config = dict(
    n_experts=128,
    router_bias=True,
    optimizer='soap_variant',
    beta2=0.99,
    seq_len=1024,
    train_tokens=443400000,
    steps=3534,
    dataset='wikipedia_en',
)
Below are experts of layer 2 (counted from 0) of a mixture-of-experts language model. Rows are named router (the router's row for the expert), gate (a neuron's input weights, with its number), up (a neuron's input weights, with its number) and show model dimensions 0-127. Each number is 128 + 32 x the weight over its row's rms, rounded and kept within 0 to 255. Numbers have three digits each.
After each expert's rows: a language model's description of what the expert responds to. This comes from a sample of Wikipedia text that the model never trained on.

# expert 51
router:093158120165079119147164079118144161125104103095149141082122177112052084143156102126149134170129152100162185144152096139151103182098116108148100073117135063198156108115141153160159103108140169075123117120131108138135122153119142123106176155093141110096110094127119162148161134137131118214120088167083196154141096191098108175177097167113130155112158088181171149071170154102097148070118
gate0:136093094152129113183123127150168134145089129164158094104146084105110113114162128179103157124148129094179122091088100139159140113135057169142175172103157112186104189106080135142129122185104102110143149158063085137143104146126195113143116130117190107201169131170114127112164156111099147148102103139112167196151038109138088119139099178182088111065111130160136145076122108142147103172132
up0:118135135120126118207072139129179121125087166125190137154166095149108098116107157152107109094127115115174123126130096162132108103144083162151213153136155102141114131142084126149134115168136107099117190179094147092147129104105194102105133148133181148123127133161149160157134143110080097137100106125131152215131049137201095119127097222182090135082132161145081154115132148133175129193129
gate1:137179082093110156115175140110157112106166129151165187168133106141148111123177080085070101131174064169130183188148123122091119142055127192182162131137164147131137081162119100191165150088171101064095124134159152146163096134163141111136200150152199082123159137154088113118108147108157137130168132100142105205158118075126091118138132137127103094108124116135105138138097118140164150105164
up1:113173105107094132155120158079155111133171166156180202147120115171121120134192104076059090075168039142120173152162154114091159155093113180133158154154114142127164102162104086179131129115157107054138084135153159134165133137164141126130161148103180105115119104141056093115105114092113153129169136092117126208129115074135093072131119133125077132107116126107112093147087134135157169126170
gate2:128121089130127155107088103125123172146143173124187208176154172108113086116131149192149127111170111096115152116164120134062161154170129079149131157109157072082139106124151101162082105160119099138134150125148136100160127144106088182111135072145153107045175099116216108151143141138092141130174150109102098137129114162084170100149173142111195162117109179094154114171139085056157143123119
up2:101130118153105186116096136129135135181134162116189171191150138157110118130130151189117088098158059110105105141152213084128153110159099073092102149117109091081142118101168135133081115094142165147139140109139168069173142127162053098107136097128087147096124127109143172129112133136143106152192158181084124146098172222106126115136146103095131112076172161121164136155158072130154157083133
What it handles: Single digits inside multi-digit numbers, especially years in birth dates, coordinates, and figures in tables, like 1748, 1,500.

# expert 40
router:104097083194126131128156077109174179115117108078142175110084185090095102149161117111149139143141130122165173123157077169147107148112082100162089086105108091157152094115101150125179094130140124089144064097139102175135109164128189119109180121093158116092138122101108133179154154143143074157113099125131165146180102142087070167161080141137121125141167078170112189071149132122117169117052
gate0:157145143196150156108098129148108151192151128061162125103133138141113124112147122120118130117182153131152157128113059175186124165151132169159106104168141090142134139046150135151155109115141101137163074156131146096123110149110087127141170165089142160124085131186094107196129048116146128107149144096148153133196110082095113096137153163113194136171089116163060112064097153121126154178076
up0:097091137077130077137175143117180073075151117143093117115118132132119132166153112147129103146089126111057064149165161077081150054113110082082122177082141130086116178185109123124112155180108128078124128088114146132140133138115156153129125112149123085161153154094162111050167174104139126135090122134136107148076138170148119139066092115112075116084172125061174129161138067138115145097175
gate1:101164061152130107096098122116085132164094134113116147093162136130074150184125139049188096134104089081111136159126080191097084182089132175088173097137082110064144100146139135146122108160102121136158156105127105139097055091094159085110098110151134141148171095128157122153078184130108088084100104123107171138130104148098116108107059104151141124075119155151144146112153061163094176117101
up1:182150153146091146138131136067141156151119124128107107122143163126210076078125172156098161143153132154133158116161133162145147104128133113160117139103158144132144054121168149116109091113083161153162115148103107045125117077097057161136210124107083105134137123122074093086172136159119119153091148133147095106116142210130130182145152077095116112141115130049137145117101149192213137130140
gate2:118150124122118073141145119117159162145195115154144126130097161101090155064092138147110187118100151137097171142182129138112153137080125127164146085114094119128156163162122199149128144095090074115110090104217103077111134136112132157114136119094120171109147112076132089094138168126114114134171108116050083130101160104109157107134119136135126158118133123173108219089049137095231113112149
up2:110117167171031096146134173133157205084153095110143107136168096155141117141129143163137121166141130118189143156108138137119181163174072125142098119120120079171126140135145169127088142073148081115182139154093155113143117176155155145192084152162157163149171191117071123089149149150134091074085137118155150134138174173113109160087130125170113139130124103111206092133098134120114120193082
What it handles: Blank-line breaks ending article titles and section headings (= Title =, === Section ===), paragraphs, colons and table rows.

# expert 20
router:110187103188095113165150111077194148095102106097105160131098170054107106198160090155134173154128172118178158165120074142172082174118103123178114095107125113156158077140117132137175092128121150116095076111147126181129141141134146108119169154097149115066102114121136149152125158137131121146127098151071128119180076173114098166135068134122138122115149086148188170071147151146090148103061
gate0:115117158103128145135212162126094160152150180084135112091119138149098161145112084136091164128148074180143091157127144149189135133175135120190097058134153115130147140048151135076111054076081103150099151140169110099146157101162159087127092168179127168112106101080163105122081119118157093090159120124122141066084100108093125091187144128090085152112105175152126157116122140106148088096116
up0:102099150173061142133090148153121124066131127170111171140183056085170096121147138101170138129124136134168138098168108109098141162117109072096110212165088171101103060166172137161116174188093148129125103160107148161141119108112138163140167120084112085156100120189121132178118128164178190168080079117182163155146125103117122122154188130124178152127123069127146140114115097151135128110141
gate1:163074126121200112088091117110125204133158098153118142175172141178160098113106110174129139093132145142096131137129098166077167143146172089138120158107142121086157107090093097071140134154142033097113082135137084128068108121098095090093111200104155110090115192135085122100147107125148117145136098103149170146147138190127138173079069101108114134139133075169168116131121094190106110102155
up1:155127138105109128095090149130092149165130151088121100194128145185112148169179151155181125085139071193099112119096091142102134112127168098153068113134169141108154140113189165041161132067190123169108109132161161138114133112190138138065108119157141071076097130133119122127150124084157105147171133127148131098155166173112187170125171171100144123147140109157144151088102121124053075122153
gate2:135097084109105111161096145134191076113066160148109137074105173167147159150073147174210082127049080137120135137141135112112108103182070134095122139156142123097172083120096157124137160133122116152078068164097091122161177158128128135113092136071156124131086132163147121127132195111084146129117159126106109105121119170149150128130109066139139129110139077178178174150111141180073143071143
up2:123117082100124086160120144152157092121058122128120105073093169156160159154089138169224055138058071133095143159106136097106127105170085136077121148142132129098150087131095141123130175122122108158081088171111110144165176160116143148155105157068178132144063147131147113100114189094089143159130137131097105080138128149145158122138091075145136150120128093168174148155104114156066131062139
What it handles: Double line breaks after sentence-final periods and the == or === heading markers that begin section titles like See also.

# expert 59
router:113125121191118145137147102082147143081089098100162173096113186076115110179139146110125135159117191111163132147139050167172074158084059113180097097074198082132127113119125159148118088137141171085114062113126118148143107133158136181160170179102129098102106079102127134191133148138113123147117089165123121119144116138114066174172099102131130131101178099153126165092194158133105149116136
gate0:137166104115134131193117078110068100189121106153124132113063087109126090136139131060160175130157119145151108140132126086150170143160107140139100111140132109106140157146118163157184138118184146071150168142095075193140115104080125161151169140144079092152187184153144146121080177154163132151149166180158161109124101155124186119109075096077119128097145092077174170177117135160170142166094
up0:148136159133108112147112054124085071155112102153134115087048097105082120136132097037143126147197129135129105119133135122133141088156126151112118142107155112100138081134124183131160132107190114097155127184098116163143165120090130123146136098101075129139146159140208171133120178173116132165136181143168129181090109128088161149078075090116124108115186090083176186129128170128122135183072
gate1:113198123114105162088095119079174122133118150063095125134104164175172126151122145128118143130180175154110118085120142188186098124063129097075160143033173120112095136158079172199121105122142111089144147129125096166116124128126124151214102203110147155123134143116154129131113120158082165087099147118121151147112062123127130166070117146044119087151163141118096110156120108144127121143152
up1:114177116074156103147081101073160072105120131063122100187140160137143060177110150125141113116134101099131150106122134151190056162126123130150142150132074128126136113106124127128133130134136127058172118154138127158096104167053091111173101169093192168156126060154147092157095135107153207141166102093120094144097117132071106144107102115056081122169138143169150090088090136130120101118112
gate2:132209116159102111103160157140175119140086121121104155129196105100113099175125111080093119121172109055162119141156143125159138116099134151120092149140141105092157160198127130133144176148074084099143081201137111145158122097171061162135148169150137137146174137111098165166085135135105162137078027157119112133188194125126110115177139155120111157148134088066084157121125111109141136116170
up2:112092133105135067138148088147138116167213109092153166094161133108110153148152092117090160184148144096138136121153126135084148093111139138104077127152183126126141163075164149132099166103124064130162157195098160131165166162158137098124111139110136108104112152050119189098168142122096154135083144098122180156129166120123061117116093133112092148110146100125087038127050090171141093161090
What it handles: Single capital letters starting words after brackets, quotes or headings, hyphenated pieces like -P and -d, and Gam-ep-lay in headings.

# expert 42
router:101122097148096150168175102107137140090155073096137167064076150126112075148174103138119132181129159146152149161115073144149105166060104097160130093098095124132140077150117170161152119126099158099115102108121080170121085211144149143135135148084150089091087108120093151192146156111080106152092091120108169116144100153092106128192101101153127162079176100158178159095152130120128192110070
gate0:091096140080131151117139135146129163081124040106099114136097130147178118102147127105078092135152106153150173134118187147140178175127117152125118145105116129105162057127184161145080126110154070141126070166128133078112093156113135184084155156165143132093187087105098097117164146144139167111075117065144064109130086129089097098150118139182131161166161042098154128121091104100123175161116
up0:075145120100123165141163050118095146131074157100118113151126113152153062084187078139177125135113134107156096155128104122128091073109110154165130182133102144088096115110161178094135094120134159102113152119131157112147151107091076146084119227094176092090134142150131128175183101128167176134089120073129117149140122123150102095086136121094104108160115148140039109100118197125178141098170
gate1:107101156144119175133122081084118107089138121084080172133098136099094127176149116104163125127127079129064154115156137097108129087147151138111072147177148112095135091180145179164111097101066148116133079154104110092164076124139123140192083181091123092125115134130043202163158163126076149086148154088142131095178114161123106119154147078166094124117121121139132092131168199063141144115168
up1:192116068099140095137148154154156145110105113152147119141108096180124171064133119126062130126166184133162124123132138132151158171095104111142160111110111172120159186114083116067139174134207073158101104132161119165125134144104160109050142114162124130127177097112170135103118133096176102119116100168096135149130182087085155177052124166098168107151104139092087118134085098178059111098145
gate2:102104182098166141051146134145126171095144122072161152156088106186145147128123122074077113141133141097142112131140133148143161123163113191180151120108136098148148142175140092140117182123102167113146146133122101153138119101155133141101124096122193088145133079093017144147119123114127134149120054101108110171191115130136122152112176163149064230092105127124146116118136093068186146130147
up2:125108102129110137167100166091105173177108073097087127082128081103176149105153078082082127143168104178102126107089069113103124125149113131197150143104122105162122178125093129153113146086140094110074147142086157145099130078145152112141126119141155066138106167152085071110127141115150106146076113127055119127121125152104180155102120210146083105159095148142177049169113065154138111164101
What it handles: First capital letter of a capitalized word in titles and names, especially L, N, C, D, e.g. White L-ies, De N-iro, United.

# expert 57
router:107142124168120147174135108071150143140131074112090133089124145078093103159163103207167153142149185086186154148136120149155139168071117080195123068117140044170144138143157163176143103145140132075107118083187137160144139161163124121126130190101161095079093115149156148159108170099155093158091095123102162167139103174121129136154084150113140136113157082112138147098173096125125161081080
gate0:187096133124101129187119113098094113137138114108155152104110116162099139148145080090103141084098116144190109115130152150131223143166079114171177072075185100130089097111116147121064150108152123118133121183144122160183099138148131111118130136069139103118117143153160165121120059116178098118094058041115097175106100157143176109189131153170101118170131105159129094150106146128127187102128
up0:134112044131152182145148145121146165098137126152090142202166147139193174127083177146127130140091126147114131139089085108160152094077188128109107121101169135156079111107145102092118122165149096142127104112141186112170109080084180122104148144108125097182145150166119124145094121084132082120190183196129127088179130120102043132151190120103125149152206135104133089134153105118122111091122
gate1:136088125093129166181128154110102123143128114104168094069134150100148142203115094183115133133083128105118160103155129155159074139151122147141115047102139168171083167069120085181067131084173122151126104148133146161149125118144136144099119153073196105119112085103063159129077134108152123103072152165134126085162100125087120064113130142104091146196118080087113123119176134073143109127074
up1:142164124116160115093172106117170103098128138138061067127126098154151095079123168185176101145132153171161079154126120138171232117070172169151130132138136087081209120127142153114147094099122117155098171121140083139112149117137088096136121092158073144133111171102155098204165097108120140184125102142110102179114148130100078138112113086143110076082143161170128146100065128164114145144138
gate2:118170127135127137151095200058084082145141118142115188101081134141160130131126112208128121166076181097157162148090142137151168131040119152148151105100128086105132137144091134060141171210139111158097144115191162090126112113168113116160090197091135119116083146155066129131169081127138096106118103140133083120124144121086172142112174134148155123148165143122183122129171113091112173108144
up2:113160168075101122119092172105084079113183096156098203146056129140153115124122091191142157132061146132139149144107119131160183136080171150134157111074136144083136158108108162117145160216161104144105172133151122075153089121184143104114117175095128163132107127152095123109175136125175141136124114155172094097132136101149164155147141122185139112127183095125174127151165084099056126158182
What it handles: The piece ib inside words like plausibility and Ônibus, plus spaces in table cells and pieces of foreign or Latin names.

# expert 56
router:109128112177096127121169102099129194072140105087115164102114184119102096157118109121145135181153184140199169121129086148188107197088122114155113104117118068160179139135129159151150108130136172108117121104143097156167119131112178144101124141109141093100135121116112164169172143112141093202103107114104168122173123173055113147164047108113171151120176077138153161139151147110084153072071
gate0:126132112148155137083120112078124156135159144062160137192075073143191126188169085077143064087142122120082110101143103130208113154136113188138148113144115148154135179150123159164090175135058091092136163119185121060121109109127151137128110159175143139109150126134162166125112171163194182176094142147116145137143106127083092127126150198142094147128139103169128104133119079102094149141109
up0:133148120163119085154111133137142130064095090094162110172095113128199100110154070057122101109137145109080129097082131147147120119179088144100125134113110097067086175159152137123121165127078064110116211130167182104098152105147094171149100131180097117091183112172117119109158153147132181168122154127105119158103087131117084149103191197128131140116184093166132096131099080096161158138117
gate1:179147159119121136103130097147067117155083134094166113147171145082123120130162130111103136097176125130129106110158181072145066133127091155097122097126156122088148186147184120183116170172129097190125154182171154149153104112106127157102145148094106129072143075128132132155100068090142087130192077115152087091143093171117082179127167155144166093115172120083161127119088174154099071074147
up1:130131123151139148183160163135207087141143127156138162092079088182165147125109141127178110141112134121120158169086089180132159105168149118185116156111066136098110079111098131068134110113116161056136067091119069106102152148179098069138097186130123093162132151128116122097135146173107183098096162150125122161092170079177157087154158128130098169108097148170135174145162067140134144136089
gate2:132086154142137178086135151153152113116112124108105113120129116115081193084136107137167046125163108101164126126149092143140089151083148151133195175091131097169073093121125081150143114137107161154118085128171098084159127138145168138135139088136175102117115138132119150107133098143141120207187094145165106234193172111069104170064078093123158133103108150122182144151128152123150127171098
up2:139063121078103194168179150093151117093104119095119149156110132116081153092138114084144080153153095161170127165135141146108121193136175059131191157130115115132116075140108106135138144121127077146122114136121110089150138129121114146100164116139173149118184141129117132122161082123131141183168100109133118221117157163105154140079079127145113180063144125131167137218194169129116086189107
What it handles: Commas, mostly after digits in dates and thousands like October 7, 1990 or 11,913, plus some clause commas and dashes.

# expert 15
router:080145105167105133146169089115146122113133129072123190093090186076103077144149128132127143162104151096154168135151106151166116179095057075182068110113119123108170120145126131167146143118141173082116095084155102137142131190139143151134159159102180069115123087090115130201158178143120088154120091154114163130141120164120116147156084096095169113092149099171138154073163139148083187075088
gate0:140207089100143050177179179118151096140101077159129156125061162132214090104145197080100130106108126131146153169106130135097092111154159114106117041161130124163137195150127146151187149144185146122147098098137170112125126179113129120107129160091076135121073117119125090093109141088112136133108135163116117103149132158184092117135174115164126118098057144099140181095143146123148139137120
up0:120161117140067162118164105112132160141136097075115085124138126105152163114128104112139200104126106094064141096174130090122116136127133070075105119144107102113139108095077115116068145133088163153125112131043121045141158131141117083076126075134106119077091142124080148151137149085155104126154067151172141113202135102150105151127154086129103092135112090164121168141099078054184188141119
gate1:119113154121170118108159135104125090169146114076109164090119155089095157128123112094140187111155156092088170145156102164122110146160105124051120083142140117146144177158150184091114197229157124066131069127116120143220080099075131107127143164151136116150153122131136113126171065114169100124132127145145140134129185131145112075051115089143152140117130145086113097169080133122157161118081
up1:142114141173179134139132121086082125148133146149113203090137115105150073119115073149161120124151106091160178165160142122044127133106117091121126089176141118128149116162127128115169152173162130088130111124114072089140106082109103115171142152135111108107169147091070157131109092103150139166157110102100131140074198168088170089073139096071141100152120093084117154212114213125134123143065
gate2:193160136101061138126138105170184099170114118060105138157118103111142139177120151144085099096104093134110122065117094147149155148174149151137166130087133160093062184158079137148127153129163161087168103127107115151124135105173161161128176150127136179144123113093130182134102121158117105101117127063110093151192087171173170151165150148155137118088150129195176130100069173180136159087108
up2:145152117148122045085111154113088112110102073088101126144131137099093062137145195167095100064105076123123144122152064146196168104086118153123095130076167162113100173124048092140061124140141166094197153143106129170132138132173128155141132104142130112095096149152085198095120113134096122109129093092094105128151101118144153111131124131188149110096125158149117113079079105157092139188132
What it handles: Nouns and adjectives in census and population text, such as household, people, living, older, American, plus units like mm.

# expert 10
router:133121092153112149130146065106141172080110106105172171153106165089095097178160131131128158129144162105155158134182091185150098168127109087146119082066172105129210152111146159121136126142118165102107088112168105150128122159138154173109168159095182079130126056116125118192143126134130103123157107123120170143151110164117090146146099124113139153074149109178133187091139124094036147090045
gate0:090097167133158206132177100069140088161115136151167132149124105097113133116100086118131125165107164101120137125132121117182095137129152080143183134104191127104090113093094125107073057138140099225119118125083155143159162171115136107166162110128048157146146119182082163157106204096153089114124134125141123138169134131145141122164121085120102173138087148192140173122122180163163173140156
up0:153194153127153149178147133116154173135174084139100123106093146062123161164093127075125106111157069187119071145187102142128159175143110051100136202134208126168150169168115125060148108121110114111157151120094083145160108083140157075102090114149074125146139132115124090123174152124144095130158094116132114157131116119142176123074133113140116125059154126130163106156150061148137080109145
gate1:116106108098160142076130085132071139165121114065177138162143067093164122156150192119156167133114134143112132092179102158133138122108137150104123100129175168100174189143085119146125081133201113137076093172119155118124100166159179161131160104128180125132126137157145151132108103167096128122131078135105180174101082185121119166151127108118123145136121112156220168084124066121048159145085
up1:086140080094154143080128155182102150119118118079187110139156124117186148163167108128100135096106143147101162108194133161142192112136117118107144099137145179128130152184153087131077118112143174106109043126119128104116112170099195129115125117134174084140107136184105174121095146185130143143105126192094132138083128085173074155124138151108192131136095101172170079100149083134079129166062
gate2:153130154125077167181103155171136137148104185111108098185131057101063121126114123140098049121154158073190176099152118097093127102114147064112120136114160133120127094112178101087115160128153159145135107078144124106135108225136122111097098198094151108146121102084121097112154162134139115112095135143122126151087075097098125113161116126060127124120101109146082165097158143171082195134179
up2:128081153107183136131170158086130085105156135115162125153178169132168166156143030120225184097082107111057144125102109127124074165142121128110093152105089130135101145143091122149163071097121059103097083113104138181124159066148126137183103074112108138090191120134089147128109124163126111129155103122137124170162102140125167138072144163088122134136154166126131109143108073104123086098141
What it handles: Label words in infobox and biography fields: DST in time-zone lines, office, born, district, sq mi, Pop, and em-dash table placeholders.

# expert 39
router:077110126131082082126133054109166129114105100105149165096099123098057111149141118127140176151098171094153159118142082177159140157090083092141092080102165126176149123127152129140179153166108176091110122106181124160111126176133164161114191146146131085111149108123126163139129201144114107167110083114157150120112101136129091146132037111140157142113189096155140178087149137138081175054082
gate0:124141122151068151122075122123078146077110102058113124138092117101123086114108113110091124140144121105154125074078156139108128107129145144140136147149137136152153155131109122136168068103130135151102174150102117079122098173153085124114167114165173150121126175225161125184228181108083100113186121126094128163160178141095109155112185073168111096134200118126108149100168116100103180137173
up0:155087166056163094115153151123181122166083111164110139145133146117192081137158120189177156130154105207144118137124126146204151170119112105062131103089129105093081089114155106063112153111149135095136118073106100150089192091151084118131122138084136126095110108105105110103065127132097119162106130132096084097090134170158135135198141111096136132163117188126147155156165189103151106113087
gate1:134118150148131121175116113137062112096120115163130141153108109178078144113123124101162157100092062132098106167120176114072125112097066132133080133075106116143165135134142191146181150173080118119093151159107111123152120133103133095125152117156121110106127109109166128153138215124096171118187104074133157115195093154148121117139049112211067153095167167150138138192177136136136113186158
up1:163157149156209142139096145139163126135081127129145100090164133144139127092120084121167134201164116150141165123079168170107148126098125069134180162116138153130134138116062084084100099092119124128122119129174108151131169130119113156073082101176156080148142099134093117172138101098164119166094163120053100145133086143150096138105149107050156128118065062133127123081124135124038147145067
gate2:112144162112183068071169082146091144145159130096106096096189144153161159063145155082136124140067153136168166097087164136118124109132079103076140107168114188111113180134132115155152126179179158114139098139139169099169141137139126152139180151085158091107104089203194149114161164119128094105119124164103209093136084103123135086171124112150169124141157127169101163170146107175132134116121
up2:130125087119139146118145107143076093075113135160162124136163153197183133115126114124110150163110136194163137095151172136143177074097086121094069116139103184099119108124114097169125167178091136093113087168148117126157177135137088125086106123148126059127168151183184125145147138149154064159147077110131133064108178150103120117159113147161196156162104099185120120175161166109066155092104
What it handles: Field names and values in biological classification infoboxes, such as Phylum, Genus, Species, Family, Arthropoda, Synonyms.

# expert 11
router:100138090160091165172192066094143170119130096102157162114097187104097058121118089168146150163131167118157143142166097176152124163088094080181093110096145103188144094126123149146142107146110150122116101106155088158153101150120176115124137156107135074099108107111114141178152148121123105141128098152095181109167105164104066161162052130104150135107163085182147145114159139136104152080032
gate0:092132130165085118150161155052102097125115095121139126178110171169139170099172122108122102096102186119093149172108118181099146137094092178114171116138175108076118071151189166130137105176095072079126088134188118110140128114151182206160060117153147096182154137113104130121143113162171096083108139140101116134133089166142133155118141136134115121080142106183154149072175154105097089169106
up0:130123161151127125103065151160143158131125144077108146098165104144154090074083134174094145178126155145173163092146174113089154128136128146116115063122060162130124182136105144081123124082141111154097164037098120160145134145107123059100182094085127094158069122114151139088074159140133176139138065079126101135188167126147200141118151126139092137161122175108122189138116132179118149137160
gate1:044119051108132145097142143144172133160107105098133104164166141165119094102110136167103102168145109119151154091100098158131117126087145134058144086171128103124113090085136138124158135069128108124142085177119091188161118115122186167111053159097122089112120108148084107139169103112163186170130122135127127140141198183182146058152129067094145191129119155195116115102119155112138137114094
up1:099112136119208172086149074121175149111153067069098063159175158172184118067118121138137155132144127131142137106059183165093124128098102189099070093125130094104102108105092065127118136126128173146160153062101096121137071151150156149151073165159128137158106155129107069126183126084119163180079148114119137139106106132128089149152101146104113148153171151142094129156086172116151123113116
gate2:092151108152105122147179099079079122090110141134133153174098183173141119098142140120153141183175158098069144110121141121107161082125166110188101139140119159132105172113109114147082181145158153150074094090145107164135119130205159141084118131145130110111129127102120107131107131124168120063024140175134160134167151126172120143127163168155158176131168070103070196125118204084130149135116
up2:086124105143111146184171089153151069141077147183136131108069116115084142114141147185124124157186135094116142112182123139115093093131100118180123164116082193133050126111090148143090136194095183114188126092079105175097141149148123097098121130147090145108205128131128142093080146094098096143117109157154137130129133075153132096125172121189076149131162092122063151144142142099112066119109
What it handles: The, and and commas in biographical prose about a man's career, plus career verbs such as studied, worked, wrote, produced.

# expert 7
router:111135100170102110107179087096161152119148089100146155123097200086065106172116112188127144186138191141161160108152071172148117154099091101150113094067159125175164102138101129120166140120093144118119143107138115164110126149144144142100160131136149067084108081102137139166154133121133091138146097143124177155150113177088101167177083140119126133088164073191197185101164117136103161081072
gate0:081116106113144175065096104100104126112159093124192192096148149139097121082168078170142115178123144146088112136127144081111149171107089148049057136109182148110124173099132141164157134145137170091090095121162127114106182083118133126129088099143147089099156061127068116087083179129107109125178110108097136111122133110143075102094161178136124130125134173152085077154146108170072128138083
up0:200150120112129128167060089144123128148132126104118131138137157126088165206105138099084147116083051123094125094151157116154124115140112072108120159123110144127130141104139089122133123109064201061194111165111150154084128149139092113115129132134132123129108080121115167112172120164072150189126036104204173105101100180092135154170183186109117077108111135132148096156137165152124127123117
gate1:151170111122140126101100132132118122139086159119155168121112152099143070222053117124130169095099157073164121062166113093124109096095135142129155142159098111168041111122111092135133113121116131143118108100058107120113129101114158129148115064204146117114082106103109151155142158148128124147121124139107198145069103130116069182105142150099117133123142181190082122135101097028159103124118
up1:096097170165117100105175136106148053073142153138142068128141133096108157025151144126133075163122126121124122198152150142102134041136136119144081094138149141133148170121167136182062095169169153137105174152164170080124175182109102134144111173126101102136158156109110134093159123146171162136149127124126122120193153163160158101130119137156140099111171115094099088146089190187156153130146
gate2:129192208166161117110102100096090120159155140095115134145094147109074135148111112092144104128154146143155105164103176149110098087127111164143080127087138177126182144106156118099123130147085182139120128091122156124101122073191154144148098079121093102128066131111079126171122182165099124129147119116094175188110128199084114090115213103136155092132097098134058136121071132131131206142128
up2:157142116123203164121148195163101126087121063145102129168100085153155125152057133103206121122122117115207144098069126117149100106126127137078095139080103096159165119139139164159079190103162145211084125098148151160174145137110062123099169143104159182140107081117123176152141108119140124105184106089115105127161123169163110124082148095121104127137139116064163105162100107113138121151120
What it handles: Line breaks, semicolons, pipes and dashes in infobox lists and tracklists, plus field-label starts like Production, Edition, Length.

# expert 13
router:111127134142087134149174091101174180072146129087122162095076156089109100161137143132156127188167164142169153135182104150175131181083096087160109094116144139171163102116126167136129104159107141078116109110147084141100126179144148169097159141106174079097130107132131117187174184141098086160114103168115150151169106170068096147175101139151113150086167062179153177111139107142082159101075
gate0:091139063143135192189114114099158141144132151075170100098078135107100129125108135091169157116125058086129104080127146115152125141071135133103104113129111157111109090124159131178070094121171134114117137140121132115094150176171148159104092110153145171063104115112132106155107124144144136129100084167150093129200143060105113074138094138173074170091108055112187141044142109153135164173123
up0:115155053124167115175147130052156078123169124120215120151116133146151154122149109144139153081104112131117167141135120148077129137086176122081099094145114140164080122100127130152088105126202158122137136120131150080096174144151178175132083136118105154140102140153091141173105155121153109097159139203102102114142186109092130148170045169160076120119112119083090184137149108113113190138188
gate1:138147152108123112162096091077157163069115147145116074117145131148100126139152172126122135133239155183157097117173137163109112152134126134131171067115155172139136149156142164075081144193105084147130151121101082094124109119102154146105076134113157079085080096112106129128153129068175077205145110145078112121087129106182122142053118148122073128146161122119131156105102137067106136173156
up1:101127087156136169121111169118135105108172161131153147193155115116224218139092136073151113191114116156164115100141041108189133108105147141120108109138188066126131115118157127136125150091103105118106172095152118101147160139144070117140097135091131172133074161127114134125115188096146075078119098090108165174139095177073086143156116161131093131156105098131064093123144091135113141147132
gate2:175175167174128167174139134134150156075139124176134171056091128132119117098131153138112159141147115140087156134121070147162123090068113149178145108089114118101163084174130107060131119107108147117135167098106163121114116121192108167138110171107150055185118098128068106047137085120140119121121111140158158147146168153146140156088155138100070141114154119156176176154138068132138142185051
up2:096078149117155090095069190109129113144179161131126124180148124141110147138100138132166125142080150139133062123128084126165101216185167136082111091134153081179118137125113138191130158097065126125185077152161088117122153139102170107134165120123115176097172109065168134190081176177126134098151109132103096131133112116167097064085140109148155104111121143097128124075138130131122085063112
What it handles: Sports-table and team words such as team, League, Championship, Cup, plus country codes ENG, ESP, ITA in squad and results tables.

# expert 21
router:117121141132110125149148103076150166091121115071158143083111186089119073141133086144144154185156154138184142143173060194145077192082109071197096097124181106168150104115121147148147109154159189081108081129111120139127118145162137146117179148072145115111102088135143125144159145150075129174103103131088126167161077165070077141153110115145114140094184125120140165098146150149087159098107
gate0:114188215098066127123164151127139141100143109167132098167113175182108136170127089146117135093128147165110109218088132098104133115092123112164067101165142109068114115118203111146141104138179150105106122135121118095149131091132112121168123058117150093097150131138205089131177147148134207116121176139114179151143105144150172104145102161151121162162116125095094129093098136149069197121135
up0:114150175219149144135133097130127133088122089108144144105139110132090098147157083126094155114061082173126128098103156174158077100117160113101179178162073168114119156138119170163166075075179148169150089113092105097127054088133127139134134092137108174158130159081097089169131148058143071134165160177107109117081073136100115135122130126067093164120108148140106122154080141139150093098126
gate1:115067147137133091095155140137138156120133096169165126159121125108175174126107131149108115198053137125134133109160124091134127143144122078150114115123112121157095118140161115189083053109148098110097124089174166098127092134204143087123141154084138170170190093109160082108140081152141091157162064116098154131184111090114141110092083137141158101122097147151109132161106014175139134082155
up1:104214116137129107123138113107141108156067108059101159121163084156141114088167058120141118100203115089099114166108110109081113121109123164082182070104152171095151112143051126085118168136186149139149125130141136155151171108130154177193130081126139091113046149148158129123116157127128204152140141149179086133103114131142127156118140132147140090135120136137113109058134197151083129133108
gate2:111073139135181162119182174083114142075172148066120142118148163104146124115083114096141139096097115155108141151171145108078117123129151159097145149156083170149109116100161095161113116109134090109165098132115115125082120106140100076061101218136144134121225119122124167131102164092141139186151107104082110190124143113084119169144212094154156168144181166129141141094092158135127141130071
up2:148130134115139196143145168128089075068178088117125126069144152140154124166106116113092124084128128119136176148196144119107147166146149135158113163121150170133075114075157130151123102146095088144165088109105106161124146090131094156047143158165137093195173113139105168081138149064134089144102107112075080159109160111143121165103152154127131133108170157145126073173093175100213158089082
What it handles: Capital letters and letter pairs inside acronyms and abbreviations, as in Pan-STARRS, FBI, NSIDC, COSPAR, SA.